config = dict(
    routed_scale=11.7,
    init_std_router=0.00895,
    lr_router=0.00101,
    norm='rmsnorm',
    norm_eps=1e-06,
    optimizer='muon_variant',
    beta1=0.9,
    train_tokens=638000000,
    steps=4868,
)
Below are experts of layer 2 (counted from 0) of a mixture-of-experts language model. Rows are named router (the router's row for the expert) and show model dimensions 0-223. Each number is 500 + 40 x the weight over its row's rms, rounded and kept within 0 to 999. Numbers have three digits each.
After each expert's rows: "gets" lists some tokens that make up at least twice as much of what it gets as of all text. This comes from a sample of Wikipedia text that the model never trained on. Tokens count by the router's weight.

# expert 99
router:470524555550490549451551550535476448552546544464509479471455449455484456529445544548554419444524536447463546461458463518460457461461542538465556473515459463524465476455479445465446552524463520506532545442445551535538455541513449532473452452456461543527557537509448474445515544437473507528461456539468467442482473520484477450518449525556530441455451551456554521530468469547462537552446519448431528467460530555435537516452546536534571548520450445441453533451525475472446447464465473501515449544472471461462512540452458538468522455464524530536461552487536551523472478540457475531542528460531454544550549533510460529467536554475470537492441566469526537524524472498456546459519
gets: "ian", "–", "g", "\n", "ap", " |\n"

# expert 117
router:446545535523499538458548540531470462535540577455527448446516447456462449534490548556538469451522535438461542474442447517466458461456538547456530476528487479546483500451487437471448557537437533466548543487454521528540460534522437549465466475457463550527538542550458463456534534460472446538478463517475479438475459505481456462561445534540535439448466530448528520528520471513477561520449542449414519459438521552460544520456527538537532539514463455469466522466483459488463449443436466535484458535458459464442544533484456549452558461482555530540465540469561540546509451531482445559535545452527452527528522519471478546486542553492453543476453516451552554531551465475450535465543
gets: "1", " ", "2", "0", "3", "4"

# expert 165
router:449513543556489547457547535526484455569540551473556463439473460458487452544472539531537466445517510454466537456461478525484484519450520525468528462547449455543450486461478468477452550532479539506552545468474532550543448526561467528471451472452480551546555535538483435466517543468487396557462449531453469467464445523467440451507449512533529459456447532455563524541471458508458547547446537444443527461439531567443527532494544500536541557537483469480471546472517467501459427478454488518494473536468452467472551534471451565453560473448525544525458534452559516546482464545461468520536535479541469553536529511493470549485522550478448553460458518467555544548520449430450538449536
gets: "9", "0", "8", "5", "7", "qu"

# expert 120
router:437506527525522524439545541531479455550541564459542468476456457460481463555451530522538451447510546450441530457471448525452436494453563537463527442550469478555459478448460427455453543517452524500556553457468538549537459531543477530473464469446441542542536544556471418472514544456478520523467449535477463456445460529468462459554464530533545451444450515458537531539487465554464547523458526464468554456454532545429540527475525532534566548528470475459451515458507454486457465469434462512481464533454474465460536538487457550444545472469536528542451549471540537550473452538466466532523533476519453550518539530487473536461547557469479551519457525472538543549534467450454527465555
gets: " ", "2", "1", " h", "ed", "|"

# expert 27
router:516571483526537494427499515530500467511524523522511405496501491485482467495495502527550493485508505481492481497474484598464431445510507502428467523460499480462486440442536430498492511482541508517522544521458483497560500527518429459473454465479516555496565532544474507450564480507390527496475544544471492530482445527453483424477450536490515511501459512510507515526566505553494497552507568526544516527476477547474565494476492478492524530477488480474515503491576508386537520496525407612489490537474494410468494527480514526474492481520487546533486501420484526592446422557484499494520505410513505510486490595379464491374510517467484476437499495401486461518517418571482529488501
gets: ",", " |", ":", " (", ";", " was"

# expert 176
router:507528607507556615545516552519495424540516487469532493500454467497548459508483504505460535422602480509497489491459505493522495443511480512508547480564468494446485444472462603518455524560489571528503513455499511485532490568519450432487498485504511529504473501505466467513516527495494480553533553669491538495462483598539488468511470596474588475495488492479521555489520457474452474477452475410504532540464609453498511500603483530517466504436465498499404505509527506512460552486519445507557499501485491556502518456474449500500528502527493491538487557504540524473544484513422479511511502597541478479518499535513507497472484499503537546583501515503458488505560495504407505499546
gets: "ed", "ing", "ly", "ated", "is", "al"

# expert 100
router:474524532536525559443543550550456454566544554475524456459460452452466455550454536536554475449526537468457537483470434545451462462451550539470545450531461459540471490462467468456469533532454541465515548447465549553536456514530451532465455483470463537537535540538450460462526529461457494528477454535474465458466454520493457456517463535556543440450470552456555525532467487531464552524457539457418528444461520538442532529458555529550539529538461458451463521455526469481442445447451455532505479541458455466472551532483461562478536465473534520536435544454530549529490458542447465543532538402519460544514547546478476525472544563466463524438464531476537551533540498525468545477538
gets: " |", ",", " \"", " (", " and", "0"

# expert 139
router:471531530543445557458537544554487488544539575464533461451431473472483443549462523541542450449527526465457536471454450519465488481476539538456533480543468441539455497471448436471436547544446532514550546471471526530529472523546492525469464493457441533526549553552459412461525511449481534542453491554488453457457454519467461460483461523545546431452484541435543522538467473529446538538449523463446537434459548552458510541514543518524539558537462476468439539456534467464466450461454462547533461543474439467439537529447470558467538479463535526547454546472539526523467474537478472527552548442546432559528526530443489535499563545469446533470461516459546539538524473513473529477541
gets: " de", " ", "el", " (", "\"", "-"

# expert 190
router:452525540543447543457559543534474463559553537470536439463474448477495460529458553549541447449523556454473528434461466531464462521456555551464523463528470457550460485450469469455466524534455529469536566456451548549535449538541454537459450476462436549520524537525467423460533540436483450551450456536456484448464452511462469468583468527553541446461455544467540538527486458519464549534462532467440531453456515550463520549506554555539529541513460446468450527481491480524455453450453467518509482534454460469442518543479462567473547467453537528538463564462540533514471457532489449533528520471528458548534541528493483538476544545479458544459450542456536554526517464499468550453552
gets: "k", "ak", "ah", "ik", "0", "os"

# expert 82
router:468535536553495532462562548536473460538544557459534454467468476461470464546461533574547445461524532464475558453454472519486472482461539542438524463547464457536453488450487436464440548543428557447546534471468545542533463522533452522472471462464478530510530543548472470479531529455464546543451475528475449455466468510511481466522460531556526457436473524442540529539483447539472564520453535442458530467447539546441551531472539547524547531532458466448471528477509472469468456461454480516535471519467459449457534532477452551473537450467547551533473546488535525535456461530456463524548552457535442536541542556488472546478540553489463542422452546477545551547521451409462551449551
gets: "\n\n", " pro", "y", " int", " pl", "e"

# expert 107
router:444520549529402542473545550537475471544528539484568467488444459462446453557463546529552447442485514468452551444459478511480465551463553516445546471497453456539469521479455468489447542533450524477553559440450516536543454527524451519453464454470464528529551545541483464455515526439463417556478459543476484442456460498477458462549441517553529457454458526449531536550497458499482545555444522470432540467443536543463541525490547522527544534548476458462480518469492462527481444483471492536493453542457488445450526550478457532472554465473520508532457556479545495511473481540465450535536545474524476547535542500530497549446543563477446531492472544486554521562524462384469546454542
gets: "9", "8", "6", "ol", " Car", " Ad"

# expert 19
router:444519526551493533457559554522471457533526548471521454470465453464473459524458539546540469469505542445463551454463460522457459505461567539450554448532471458530473480446440448471464543534451539472544529476465527544532466533542445520475449448435467544500526543520481434454517535455473510544470456507470451451460464523461457455571489517562554443469458523451542516526523485514466546541440544449431527451463526542447538545427533510563545533546473469450447533484518464511444489439464462535520473525459458454454537548486481564465550447473528535541444523465536540539456450523474470546544529417540471551541547512503466556461540546482463539437462541477526534560530473484443531473549
gets: " M", " B", " ", " (", " G", ","

# expert 161
router:457528557554482546447539538545474453553536551455544457456461460466463444552467542546544442445546529449487546461462444512458478471459531533476546441513461445548443497446468508449439520530468542490543540444465538542533452542561462525460457476457487544541540543518480472469529537445480486540459470521459460421470448507516454443524460539551526457434468538455557531544488468520457548542460552456438540441424536537453524526487538512537561498532484463457456527458507457513461486461444455524531454548449454463440529506455467541454549476456539526526463543482549544518486468538482467529537534479531456542530524552489472552465562562470459538480454542465542542559541485492457530455548
gets: "ar", " work", "é", "el", "n", " Re"

# expert 33
router:456526539544499526476538541535465454559566533461500459450472463450476461528463554543537472455484555474482536463443443561457458509444578538466553462524450476526454504454457463453443543533454548463541524474455567535534468537519477545492457468469453557545553557541470457453521548459453480533469451529454451450467452519469455468457485541551538449461477546448560526529465475519456553533439551462447531480450521558434530549519538538527537557522455476476451513453504453454455463466448479527505454542480467480451559543480466545451566463482542528540460559466539515543512460548478470555513523483550447528524511498490475581471544557458475544475457512460547552531525449474467547459541
gets: "M", ",", " l", " m", "L", " M"

# expert 12
router:446509540535516548446560521520459479575549552436530462442482463474449457536458534533534447443515520455446521465479457533486451473456561538470545462555458459540456490459469490451452549515449523480544513470447545532520453543561462531475459480446449526541548543542489537456524530462456430547477436521446445466468461523474453445503462513534544445438466533448532543516508475528458531544445544464448537454462526547470542529503543556526541558527467461447442541437527475483463466454440461544490476545462473462447558530490451560450538482465533526514450550464542513523493448572463472537537520447525456545537543536500455530456554539475463563458457513491540524559510465529444530468530
gets: "9", ".", " A", " an", "th", " a"

# expert 164
router:440525541534487546477540547531483457547535554464538463462469448461458442531455551543535464448516542449471533457467461520461468534442550520478553465545465470552460502459465477455460530551460528471560542442470526538525440548555447538457455475450467550521548546558462490455518520458452485548476449523463453459454446499476441472565455538562520453468450539460536522534512468536448547547447514474454537449443530542458544526460532532544546531519475464460466542454499473480460458456467467518502457543468450455475542534461455548436556449482529531533447559450538526527452465556458470531541537428530448556518553534477474525470536541464450532490448535451543542547536458469463537473536
gets: " is", " are", " Can", "^{", " can", " may"

# expert 169
router:457519522540518531455540541551450473569514567465541458457466491455467463549474556548541454461515503456459542438485466528458463484467564550468544487518482454531458486468480405456441544533428536491553553466473537538542444530546466541455460460448454548519548521531446493460525540453453421542452460519465472464469477514467471442499455544540535448465464536449541524512504461544450566552443521486436513476466521553456536531463512534530545520543468463462450518475484460450435445447459486551480466532481450473443559540474459549489539439470541518553446544461553515547491480541456478532540519468529479543524532542456480558463544539457455532485473555477540555540508456530443549470547
gets: "1", "2", "0", " that", "9", ","

# expert 70
router:470509535529536546462560544524449457546540556432529470470455452469486462553436579532557472445516550463473526455460460519488466476434555530481525492525460463543446530454483448469444527518451536473544528447453524533540447530538463523455475475467456559526550531531466541473537532447447441542461482528467467451480468491468456447529461528565542465461451541443520538534500452528458545532433532451410523427460525554469545564490522501540524563514457461460466507446507461472450458474457453507509434532456459462454539514479447545453549454480557538512463564463543537541478446538472471543538551462527455542537537524508477554468549533485471544515451545475528537535521466458450544468547
gets: "on", "a", "son", "ow", " Te", " Be"

# expert 10
router:460537550531490537469547546541462487547535564456546468457492465452471472546462549553536475468518540466470541465476456529471475493462558526470556479531460470540454504459476482457446556545443534458531541459470548544550464550542447532471460480460485572529537525527472485460545527477485429538476460523491475441493458526486439443566444532559540455449442544468540538513484462548466533528429521455436532458422536536438558531421535538533552527525473463453456551457500452474463481460447479532483458543462457449458548541494460547468555464460525542543465538459512537548481456523490462537527520441554463547525550522455481567455545556497465522443461537458546538545540450487468531470549
gets: "1", " ", " al", " it", "4", "2"

# expert 143
router:446512535552519549454564538525467433571535558466556459474506453431503462540452538557554462476523508442478537441451443522461464480446543523463517471526472455553447474471466472464449547543438536464555547449460542536544449518557447508474454487452464531525555560544470422444517553460465484536465462509480485444485445526461473488513457526538553463432471520464542522511476475516466546522444553460427533456451531529469545560461548521546527562502460472457461537458495491487462473463472470521491466511477462468462543537486459554434553489459532517555455567479546540533478462547468474549562536476534477536529538528487479539462553554488447538501448543456557534544524464510449548449545
gets: "e", " H", " N", "H", "S", "in"

# expert 103
router:466533521545515558442533549524483459533544556468530459490424448449461451534457558531550479472533544457449538467476454516483468462464550529454554467529456468542466511484476456454445543550463534457514527448437546540529471533558450554463458483459458556545563545535450451460568530458465475525459493521467461455461460524465458466542468536550540453453453541444529531540480462542457550530457522454467539444473540547455544534421538558557553531541461464461449538461504451459470468457472459494500470533462469455452536528476454547468560477448521533543451557449543531530491487534466462543533543482544476535518545530529479516464550557494443547484463555473550552524526464440472546494538
gets: " f", " C", " ", " c", " D", " st"

# expert 138
router:448527545540510547473547540532461463532517540441546481456511461460485463530455544560546459449542523451467542471485467521466480471442550544454540447526464461540460494465474487465444545534447533473535534465463546545530456539530467536473444463449466549545539552540462523454525538450461471530472442535471471456447449520499453452518478523550545444458444527454543521524510475516469540545467529451444531471440537540441556546426528531546560530530482471457452540446538476512447451468443457528499458543459475444452538521469467532441561459458530524525450557464551522534466470555473452529531545481538471539515541523502481566484526557480454543469412548487551520540523440425455552451536
gets: " Russ", " con", " Christ", " Austral", " French", " commun"

# expert 54
router:464536533543493524445530551541478460533537553433531452462504473457443450552467551532543446475538519448459539454468461531477457553465537545463530460529442457542454490460465476461435559538438539490540543456473543540527451527526459529457456466446473546529550541536465462486521539468464474536471472533459462457463459532487449466519465547556528462460442549448551520519510462528456559530434541464437544464435538536447531540434544537560546533528475456454453549464527471484447446451439454541510462545461466465458521516471458540468539454472552510539457545468542530532472460517488460525559526466532449559546538530493462528470539560482466540442447549484544546547516457487470560465532
gets: "1", " Th", " The", "2", " the", " T"

# expert 67
router:454524541551457536455553537525458466554526551454539461465446458462445455543454548542553447442526534468473529460467457524460452498462554532465545453521465452546464492444469473464459543537438534463559524475441532546534454537536462548476469472452449548526534541556500451453536526440467495540482460545456445448458459517449458466485449519529548441453456547448557528528469474514457543528445539446444532458450534530464557544496569532522544561511473475454456556460496460466468445459470463518483472547462446456457530559493447549461551465472534537514467542476535509527486463535459466523535531460555472555536541524501476550488545548473447545473453527473532556554536473459459537470538
gets: "S", "2", "5", "3", "E", " S"

# expert 131
router:446555543538509533478554531524472445554522572460531455469454455447455441559410548542552460466518538478467546455468467532459467472453516541473534449535471457538475477478498422441457538527448530504538522460459541554543471535552452528451453473458452520526519523526463444468529513442453495545467466536467463448469452513485459460524464519559546467451473535424537516543486475516453551535442530451479525449443537525444523526503535517532551542520461460463456546448483469495449457462439458488533444530440482456468547527488458566460552451451514531542454547475524516511457438539487460539547529461521468535510517506442490542472555554493472544418474553448543534543530472461456529436548
gets: " the", " L", " f", " l", " w", " "

# expert 182
router:442545510541477511451535531543488482546517570441524481457471453467482450550473521531512467437430555486474537484470458494470438374445534538464531489498500483502463568450503529477465493499458538437540526485471513549510477542533507503481444492453469526496531533533449466488513557463468452524462494489461430460434472532429482470503475497568532489435489555473531517551539465547476542519429513459491535456472517550435482490497523606545544553531428529488451547476492472414446445485466479505578445589451474503487542487495450536473547462477561552541467514477522507526507477568458483557543529530531436506529563529522499498469533563492461540506462569447545522549544444471438531429525
gets: " ", " an", "==", " who", "9", " reg"

# expert 25
router:455520547549516531452544528533465461544544550456540473454497459460482464545455557531541447453521524454456528451466456521465472492457534550462535458536471481548461466469463466456448548532481528458545531436461557534532442529542451527474454468455460531535544538547477428460525538449454500541467458507452445439466466528470460481522453531536548446443459535468548542535451457516462534537447521464459526471455546564457555529473542533536547551503471478442474538436525479495480462451460463547509454548471483480448552552458449560471534464460536524537463553472540534532498452557453471527535515470527452555534535534469460547463542558460460544414451549458550515541523446476457543456544
gets: ".", "-", " I", " \"", "M", "ow"

# expert 173
router:455530538539478553455545544538478472534536541471540466466501463456477453541460557533538447446529509467467554459479456530447447527451543516475548469529456466551463502452471467465442553523449538481544545463448535545545448537536446521466448473444474548540545535536457528457536541462465481541470439516464468456463464504460440458458463537555548442455447549449544520540492472518455542538449537451429537446463534549458522532483539532540526543522461479456451546459512461481472457457458464465533462546470470456451562550476442554468547457459533518547457561462541522522466468543450461550542518448545457530528531505489471544471549562489470545505449541457546532548527445435459534457542
gets: " re", " st", " con", " j", " k", " ar"

# expert 37
router:446525555527486522450536544540460464529529573458533465459503475445479436547450553538526454460528523454454560463468452526469470466452550545462531440521467463550455483461465433454439543546447520460545519450475556561550473538543459546470454484461468558537533536540439473471511537456455446546466443528469456458462462521472428464522465520541519452441445525442536523529507473547452533530451535460459522441445528531451540509426527544535538549523463473467458534441488478479449467473455473516527449541473473454465536545484463548466549480473527521531443545453549533538496476551460468534551509439533471547520527550480449544475546545503457535504444532457546525534540447433475546461532
gets: " ", "4", "3", "1", "2", " |"

# expert 48
router:467549530541457559449536561541470468544540564460550469484429467468470452541474556539539462450496547465472530460458459542462479475455553534439555460542448438540463484454464437461452560536469540462560542459445549547532460523528442541475449468456453550545525540533447557446525538475456438546455463551477465459467459517477461457523473527551538441461468552455535538524482468510471561535457526457468546433464528557455522549448536529557526526542459483458465550448520475483455454450468456499495485555460466464476553516469469549466532469463536523526457546463553522515492469542470473535533525436536457532511538530506478542473545541486456536458445538462544533533524455497439549466532
gets: " |", ",", ";", " ro", " —;", ".\n\n"

# expert 95
router:533519572529608485417482533578480478493529581484538443509514479531453459496484505502512523434470561496512506455481522598445500535497506480478511479469470438487518476495504450477530516506491475525499477464495521488519387508513471527460501408466491495526490583525481506461491497505464511487500536514453502538496515620506541495482494501507512512496481465500526500519502498593510568586512585380550499524461503480473510539584531529473520498508450469446497537447598448476514516474525427553550468460503509475496498526500507517501537415470548587537484550486472489558452451612507512521489515494515493475540593559369521499517491484489494494456513488541495509504575446586505515514514
gets: " and", " to", " or", " as", "–", ","

# expert 157
router:454524497536501508477537544535473473530522536470535456463468464435469466550484536528548466449495527457442542458440469532465450465441545546451540474532447480554450487464483475477448539538469539492558538455461531542543461547534449539471448472462459532535545538539456358450530531467483498538458454548454459458456471529484464453515449542545558445459474519438539535528525474517459531519439541473432538440448530549450553549496544541535538545518459469468457533435509468479462464443466445526504457558468467451466540539486463556490552475471544527544460546462535537544471473552480469524547550457515459553528548519543469562480558532492458547515475530477545534553533440465468521459537
gets: " was", " is", " were", " are", "3", " be"

# expert 177
router:452545536541467547461544541533485458542540550447544462449485456460448455543446540552558461448521517458468532454468457518471465511465539544446535449538452457553441501472463485464456532513464533451531538462469542539531464538530469554480467456476470547525534541545460525458530536467480506544472447534466454449470452529469463457560450524554535444462449522428532529526502454524457556537459519472445533460433542546442542542458541509541557537522465464454468530444496456476450432456475480523534448542455467455447548529478466554457544452469516536543458545465533533529465461553468462540533543439518449535530531517494476538450554541468463541515458543456555546549528464421454525465542
gets: " H", " R", " K", " D", " W", " B"

# expert 122
router:446525523529465545448532554541484443535556538460530459459487458455451465539451546549526452450496514468458543446467454535473469487455533543473541457533466463549439488469455462459464543526452538506554546453455540537540469528548458534462460475470445553533552546545461463467519514440481563536474436515450451462462456524477454480561455535563550437453465543445538523541472457526456548535440528460465533455452524541454544541472549525542535536530474469465455539464512471480459433453459460502511472556470475478478535525488460567456559468477546536558437526466542529537467466545434470545555539454540461535538529545485482539464546555462450536480445527471533546536503471430460525465538
gets: "0", " c", " f", " p", " d", " b"

# expert 68
router:461518547540481534438525548517483460538527568462534464463451448463487453540445547538541445459522547487447552470466459530475460505462555527464536461541476452533488519465432454458457547506461530486545549458449526543538441544536456529486477462471455543525544536535459391458511541457479505539463448519486468454477475492452440467557474503547539447462463526441542528555512456549461510526448529447468528443458549559457541533480546554532556528526480476453442550463480483485456468458469455518533464552441452444462553571469463559439549457464509527556456537470553535530464455534476469535531541443534463559511541518471465533488535552490453542493465547471526554553527466469454534457542
gets: " ", " w", "-", " \"", "2", "a"

# expert 113
router:443534536551477536468538552535475463546548548451537466465529450460480441549467536545537444462537536453483535461466466541459457501449545531474554470507446447563457489465486429456452539530447552473522545438449540540525448540532452532459447476463463557534543531521496477458519555462463467551466454523470467455471460506457474461536460540539538442467472513452555543534515465523457541546455540453432522458445508558469532546421556533527536530527474473469452522459483469479448439463441463526518468538467447444448528548482479548451548472443532535530459562480545530520483467529471477529532526460530441549529533507446472549465526560489458555429484542445522538545522464536445542468542
gets: "2", " D", " The", "H", "A", " Mar"

# expert 156
router:464537553526488538475526555532471477530538537442531451462485475462474456528474545525546469451523508467464538470464445532497471484457558561443516464533459440551464486469452467444448551535457534459570534450456562549520442541542468555451464461445453541522540537522454497449513534446459475532445429522468461456458467532462453460529454522553538439449454534444546527531485470528448544530450538464438553450439544553438553551450556528521557546542466463439459528446506463488463462451451463482515466525482444465442534538465459549438540464468538534533465539460542528529474457537493479513550535479540453543518523521477469532460550555499469543474446541479539548547517469506472535449540
gets: " In", " A", " Th", " w", " It", " J"

# expert 75
router:454541545545503545465526543526467456544542553454537467463472447455433447541454546537555456459518539453469537447470455517457461457465559537469515457517452471546458504452470416447449534532457539484529540467455542561536460525531465545472450492456458542528552512531468424461533547459470498531475469528438471460465441497473446458546469526559520458470468544429551529547462468509461538540443522468437536453459544547462525533499538528538571543530449473472453542444530471484452464451462480514506455529470457468460545535484451560460553460465529525543456558462531520543470481557444470533530522478547452540529536523469480553470534533465439542470452557470531537536533456454469535454556
gets: " ", " r", " first", "ost", ",", "iv"

# expert 133
router:468532531558492544448550556528497445557533531450507453448417464449450442535469548548537470462513514471462535450467464556482482485445561536459545453530464459533460513454462439462478554542494531469554535467456558532534448533546447550469436477464440553533548540523481451478538546469466462554450457514458472445445451510466449456524451537562552456451464561466553517523479469536457544525454529457457533455448544531457524531506553521531556527533468474477480551454498467467448450453446471536508475549452473485450533561487465550464573474464554535542468528461536531531461466531482486525553541454542483549527539497464479568456536545493453539477457526471517540536535446488449527457533
gets: " A", " R", " ", " U", " P", " Al"

# expert 71
router:472547539546470528454542533519469474539536547459551455458406461435476454556444539548550447449512522458464541475455451525467449473454555524454534452537465460534462501451455496454437539534456543475529540462479538555545477533524438559465474489475472548504541540535450457447526548468463476527467441534468456469457463528469454478549477537539529442458453544461539510530452455530461531542454537450443538461457534560470528552460542535531537541526466469482440537462530462470462449466455472514500460534449466480459538576468465553440554472462529516532450549452545534524489497537457457513534510490547451548541540536503512547468550542464451523460460554463538558547538465461453550457537
gets: "8", "0", "7", "5", " re", "6"

# expert 2
router:446530533549513561462546537540478454549521550468517478470511461448469444536437552540553444459516550463452544452480460523452465513464542544458551467534463451532471494459472422445462561537454529476540535466467548543545485533553469534448464469457443553526540530555466499482528524461469497552469462550457441453485455530508461471499459519560532444450460545465543554522473460528466536543444549447443559455473530540442551543466557547547542502544470449459456520477510469486450435463456457477520451541468476451459558554481463550484540445464527526541441542446522534525464454560465483532537543467513462525526518520486478550486556554477462520475455565454528526529516470434458530450550
gets: " c", " b", " t", " st", " C", " St"

# expert 36
router:435532536549495542452550562536474458542529550440536444465488471444508463525460554548527445451509516452454538473443449526484433527472535522472547461522463459554450480464474437460452525537448548470537530440489548533524470516547464549460468484453475544507553556533448505477524542473464513533480462536484435460469473524453460469532459529560531451456447533432548533540499452517456533533447549480438541447458534547451537534475558535531545528540475454464443533467503458496446454457439468514507456547472468449464549557468453551468559454480544535544461525463548530542481461548472473552534547456537451555551534543467489532475549558470445538449463551464530549531526486517464553466530
gets: "1", "2", "h", "L", "D", "R"

# expert 85
router:489528535503530476408503515520489467512531494463506460470597519516486431485502521504500477496497491472471560498474513560427436450530568522474516508513452502484399504422486458395503545566485514527505515485498504478514496499519458492511501470513472496541485514537469515456513528440457509501483409583426510514472470481427531493491479545476589494518498495513506586526492471552494479581536524457524558452518499545528574490464538573495512477477491492487509505485601454521482498489481487546564486544473469442499498504388451496506497491461524494513506508481483587583440465514450494512492597544623504576521542588406526494475482497471521504434456496483597513524576497508500487458531
gets: ".\n\n", "\n", " |\n", "-", "\n\n", "."

# expert 47
router:457546552534466558461545552539478475529529538458524458453444458454486471529431545545543448457508520477452526460453442521473473497473540539459546458522471452536470509475446433447445517529465528472549535453460531541541469522548472538463470470456460543535541536526482490458529523446459536530477447541465458443451460504478455450485480538551540448458476550459538532531522461521458571548452537468439545458452541524433542534488542513523546558517462467473460539459524463487451464449442461533536448545478479458451548540437458568484538458459535546551459532467548540535464465543490450525531535435550458552540539514442462546458549543478448542447453530472548554535533446472459536483540
gets: ",", " t", " and", " ", " at", " T"

# expert 61
router:465574555526439546464504568479477442539500527494525489463434515545496451494366466472532527452629491489522477460505501506532506370494474496499502546512484510511483422505444566504509539512509551529500478497486547548508503494545515487488452473432487505491509501487485528527495522443462600559498541601498475517437483550516447428583506522511536452488493506518503490559581447464519492507503524457522497452452578507534493556519544523482496509420523406480441485444508526448373538444510494485473476481472483525486481500512492465513525473516552531535516520489553508474442514517488459555492533549489409531489487542556489511513476525504510523590490554401501459518500442478509508459521
gets: "a", "i", "an", "ian", "ia", "o"

# expert 104
router:459552542543510552473529543530453474557536550458542450468508470451455460544464548562546456452510528460449524469460462524458481480447541527433542462525463429549437487468470468467460519514462534489545555447454548546541478535547461535469488478474458539535560530549476477464519532475479579542475468549470457457480440513476457464516465520538547453461477541460526544544507459535466540530419540456451530468453533526437544531462559535529530523525468475458451537438532450499448453438441472492513455555472439442478536538487446563453536474458538543529461544454531525549468463530437455538531543502526471534543562519555475547456535551495450544480474562451530539543536486488450555453525
gets: "er", " by", "\n", " dis", "ood", "ur"

# expert 188
router:467525534543487567460553561523458451545539529443507463451506448446485448539458543552551467462511522451459545468470449547486442487459574535457520474541444469561453528454471471451465540531460544482524533478434551536546448536537448522489462480466444560548563531534477508468530552449454517545485443534457474448468440505478449462549475516536527459465448534452530518527508468523445531533426538463439544450464526535463547543472553516544532566531446440443462532450475478470450447465454468537504458532464471466475526541489454550479532437443543546520474539469517524538481471557467472534533550435492460536527555516518457539466545529486461539490446528477527548531524469430444548482560
gets: " W", " K", " H", " h", "H", "0"

# expert 174
router:441508539536429537481545536526475455537538541452528452459418446455480463534456554556550450457496532481449549457468453531463459497452549546452558453526452465540472524470472490443450549512446528457533532466454538540523464543550450550476453469473466543555545546521462414463526506457460424556457445549481461456449462518470475462526466538534532438457454522464521527525508471521465553531482518474436535459468546526453532536457560507556546531527465449463469529451523481486453450449457468509513463521455463450458536565462446554434557454456522552539449542471537537533465464534464461545550526450522464541545543513466476534478543548481460535503467531472529530538535459463461537474529
gets: " P", " E", " F", " O", " U", "2"

# expert 121
router:445530532546453549464548537540475443552538546467555470465500447447499461532456548551552460447529532451457538446457450527459461540460546535457550462535472462535462472465470458461451552542457527481556551472457555551543452531538466533463477468451468555529557530539490472466512529465460501547459447532449469455455453516458434458409460526541531439451446529440527538521501454519475555536453541458462544459445537556453543538454525519539538535525473473468463536444526477504451444468467459497504474538466469461459537524476455553455529469472529505551453538471557533573466488547472471536562542466541440540520533523476474529481546539481437532484451521478549558539540446479464529459538
gets: " st", " ph", " Ph", " bl", " re", " cl"

# expert 186
router:442540524549500569449551539537480460535529550450535468461464461458492476529451548559544433476503537460468547452484462529459467487459548527433564438543459486551485500478497440463435552547449538445553532470459530530536459518527445525458446466448467542518552548527480446479528548466457487530464436520464455456444460515473456471564454538554552449449458535465540529541513474532464534513450531463421533461468559536453528528456549524539544542550473458452465531477531471480459458454459465503487458549453470449465536544481457555464565463463550540534467556449532522536476481541461456530536538448544470550546528535501473526475547554498478529454460541487550529549550475539452539473537
gets: "1", "2", " L", " P", " ", " con"

# expert 110
router:463541535554430534444544540537483469552541553466530472461513463451446432565452534535536430452529527464439537459462459525479454516455537524453556468527470460552465492457445514477449540525451542472521551463450538546544460532543456533471458474468467535538543549532461495458538518454479484556476461533465455472470459514461445480521459537550535451452447527459537527548480461534440539533449548482444542477458542555443506549433536534530553546539470452461463557454500461470442453458452466530493472559453462478466545551476454543485556450481523535544455536468542537553480485537466464531549529475518465526525550544432482544479537543484446548481451550467555543555526463513466546467537
gets: " J", " |", "th", " r", " Bl", "s"

# expert 146
router:451548526526557545464528543533466468542521567452551442458494484430446480542455552550543471449521549450449519464491458521461470543461529541458551467537462469535471493466464479458434562556473535499547534447479537558533466516535464544468463455464458544514551541545453497460531522455471516551470452540468445475450446508453458463494469524556536440450446535451541542541503452541462551542472532456437557456448541554447533536484543564540536521512460474444461542457484479491456452459445468496517455532461465447461561513464457542459526439463529518523455530439543530536478483530455435537540538448516458550534536514441460539475544562501456527498458555461538556529529469496462536457525
gets: " the", " L", " his", " s", " The", " l"